Weights of a small mixture-of-experts language model, trained from scratch on English Wikipedia: 416 tanh GELU neurons an expert.
Below are experts of layer 5 (counted from 0) of a mixture-of-experts language model. Rows are named router (the router's row for the expert), up (a neuron's input weights, with its number) and show model dimensions 32-63. Each number is 128 + 32 x the weight over its row's rms, rounded and kept within 0 to 255. Numbers have three digits each.
Before each expert's rows: "mostly gets" lists some tokens that are sent to it at least half of the time. This comes from a sample of Wikipedia text that the model never trained on.

# expert 14
mostly gets: " After", ", after", "After", " During", " Despite", " in order to"
router:105113112125240191127130174111125119105133104078126106130129123061065100132112135177112063117152
up0:128097114132091060131126114105133120110157093132109114128097086120132114151085121076084120115070
up1:130136146119154111116118156117098166150070143144178126103117065134159082153104087124084104109091
up2:165109100132153127093166035127121080112150111057108089073115120149134117145127109077121142172140
up3:128091132142066180195146128145175129148111123144163101155130131079165128124181091129144126124161
up4:175108152110122137153087070105141105159072122071084134134130132149170179115189165060180129121126
up5:137095124085151145124110148141098124119116140105125161158150101109116145145128137159201155140127

# expert 8
mostly gets: " served as", " assistant", " vice", " role", " best", ", he was"
router:162087085150125150148118121132107098113038141121148127139065093146129139149095061134144104130180
up0:129126082133109121118092142080123158149123101123122123081082087166139095090148187121132169085103
up1:157105087104150134098118122124108087109109172180114127094147106145157148129170113125166103151180
up2:163141138151167126150111130081097248141140096143077126141092092103151113130087124143146137120091
up3:161164122138103145100123098131197171082135132127103148137105123132117104098116157188060126127083
up4:138098137076114149104164123120165079065117164145094103203131107095149124141167128151119081128132
up5:123166084163071126126114114120074154029108075082124165100118117122084146116137133113191118113215

# expert 4
mostly gets: " Minister of", " Transport", " Society", " Arts", " Institute", " Museum"
router:185121100130148128190146106132110147116099183077156131130164138116142119109121107156188153111109
up0:075121136168150111097122105128188145098135194149134101174127100102064118133101121143091134113122
up1:128129146107164123155074176122132191001110076148098095189103110081090112106088178139133137202167
up2:114109078126159109199121141098156147120095121038124129146109194134143140156117110127074147140133
up3:117102158126165079180104153131127151141143142161133157111125091161139169124122188101171155130164
up4:152148136137172144180141127105145120146193168188166165095122142102115097168168182074157162135089
up5:120175167153150169147177138109196139114145114148132143128121118017132080120130112098135084170126

# expert 12
mostly gets: " Soc", " across the", " off the", " At the", "ș", "amb"
router:157138109164133172177119080162111141125109145116143170106131128155074131124213140155119109160130
up0:117121098139170157101125122107125110098136140111127130175124142085156123155137140159177140105141
up1:128137125134110148086123132152112117124149180145134074101122109221066114134085090117117113111106
up2:093099127084105149118164103113141098092136027086115170139131101143129085159154111110159109148093
up3:171093135159133173162142191101111159184132089174153110141130148181131171157085106103148175109131
up4:100175140136162084091099098125111097102128107164148131117156123125116155130102106167095099095116
up5:105111115113158106144162189134151158194128143139182095133107165142187183119107107160118131125115

# expert 2
mostly gets: "idae", "- Website:", "ensis", " hair", " yellow", " blue"
router:182151149102141165150093126106164117165107113113096132166117124175138117145154145233108073139137
up0:112126182105104121142116097099134108083150076135142090105129148166095128140133118181112039106090
up1:120165093144105147172140166120195060155064113079075092141125104102104150166144059057071164162143
up2:155070130073129108173165154148152124123071123149076148186087127134143120142181113197141093115149
up3:132145132182171170145087171149160087128078174156174121093140110132105119138192087102131126132142
up4:129104132164136152142180117182147109110095129136076129112127108163143176133144079141126148090145
up5:162165091144119114089115178096173166235126106171143120115153121096149123128111164067122150174133

# expert 0
mostly gets: " you", " You", "!", " Love", " \"I", "..."
router:123139101184138115148102143118162153147137175086144112121134161101153162143104149096133128133111
up0:128095168191067179158113130133062104118153129138100109094152067114125138153143191086113123078062
up1:110122125132126107116134084149134117124101146189188098096126128063129128111139137107148121092125
up2:155086174151114176171155161132169142079123092116093101098105122126122099126163135144152108159109
up3:164074093071143175121161089116107141083094140023072146134132112127124158150126074105044132119126
up4:128127150172105204123188146093182142123077137159146094129093104162132111136125154185115171105102
up5:135140186127166134156106094110169207100134194094064167170155117110117165155080126102081114158177

# expert 15
mostly gets: "| No.", "andidate | Votes |", "| Party", " JP", "| Date", " | Notes |"
router:121140110133170090160093108114131111111211152087151137100128167077124091143127172097089140123063
up0:167171103123140091176118077156136168083127107083174133243166187094045107102149108149094122064095
up1:142132115084115144155065084107105101114115182136147177126130130155100118134155154105145073100119
up2:095142104155109129123099137112161102048125182149154118105131147130105137143098121141105118125139
up3:094133112110151143096144104102181173130109079098171171152106156136079119119130093106116092172144
up4:130122151159137125168117167186168102136083168132149058151126123084180125134136155152139210171156
up5:114140147116127084075120179097102133114125119109135166135145097185076084141051159105164116199132

# expert 3
mostly gets: " began", " made", " announced", " took", " used", " wrote"
router:147100101116112146099123103119133143094100138170128074162133097102117169127189176075115140174156
up0:146133153145073104131193078163135103154109117123155106105151155145113127147140115178143113181116
up1:091134158120118112175125163113158115063109121138094177158152115136144124187050121100107187123177
up2:151157082139146172154130074121135107093123128176153184135152067207160073119129181095112138151087
up3:105144072117198127170133162140111085187079056129126091119125110094157095134107145104143147208178
up4:108107122162128071111101103138128172127143152084104116129091106144129141134207080169096080121144
up5:117123184083147097125121070173117221110128139166122139191135124171093124127131118152082121052154

# expert 10
mostly gets: "ić", "ović", " Johnson", " Jones", " Daniel", "kov"
router:162079089086105118115085173116099094155160177054163120144095119137093064154106149163139120085033
up0:107149118174125158101134093173129158073121135127133106104099142149120119130054110141131140155041
up1:129093130089135067138136147113114147141101152171126120166120124144154102154102079137169081177135
up2:176128181135143175127168076148130157068165078139114128163120102100117071123118085158142088110110
up3:121156140132127148120153159154114201150149184106144128120116113122135098149155116096180136104167
up4:145143183144150120107198119135107123162140153099128103086133158096178139162172096184186116160151
up5:092136146131115125133146127146059112140082134116136135130127132096129095160140170114121082151101

# expert 9
mostly gets: "In ", " June ", " August ", " March ", " September ", " February "
router:107113151167146144101096118100160155120104208160136086140073133126129148187112079087070177185179
up44:121111135114152097090148133154127087164055173122108164132150147153133125128156107133109158068168
up45:133100106107157111156165146106138095060179136095114158053133173116085154176097177135104114108121
up46:129141152119169149143095113059167093181123092199135121148146099165139121165190078139130157129124
up47:140116109090122147139092105121101099184105125139155191173120137180158105152159128135159118144130
up48:181157092101095174115171136112074153131056096120095177107137156182154145173078056173060065102121
up49:140155177138097106169071175103166095164127137202136117120092124104125142190117123125135204070096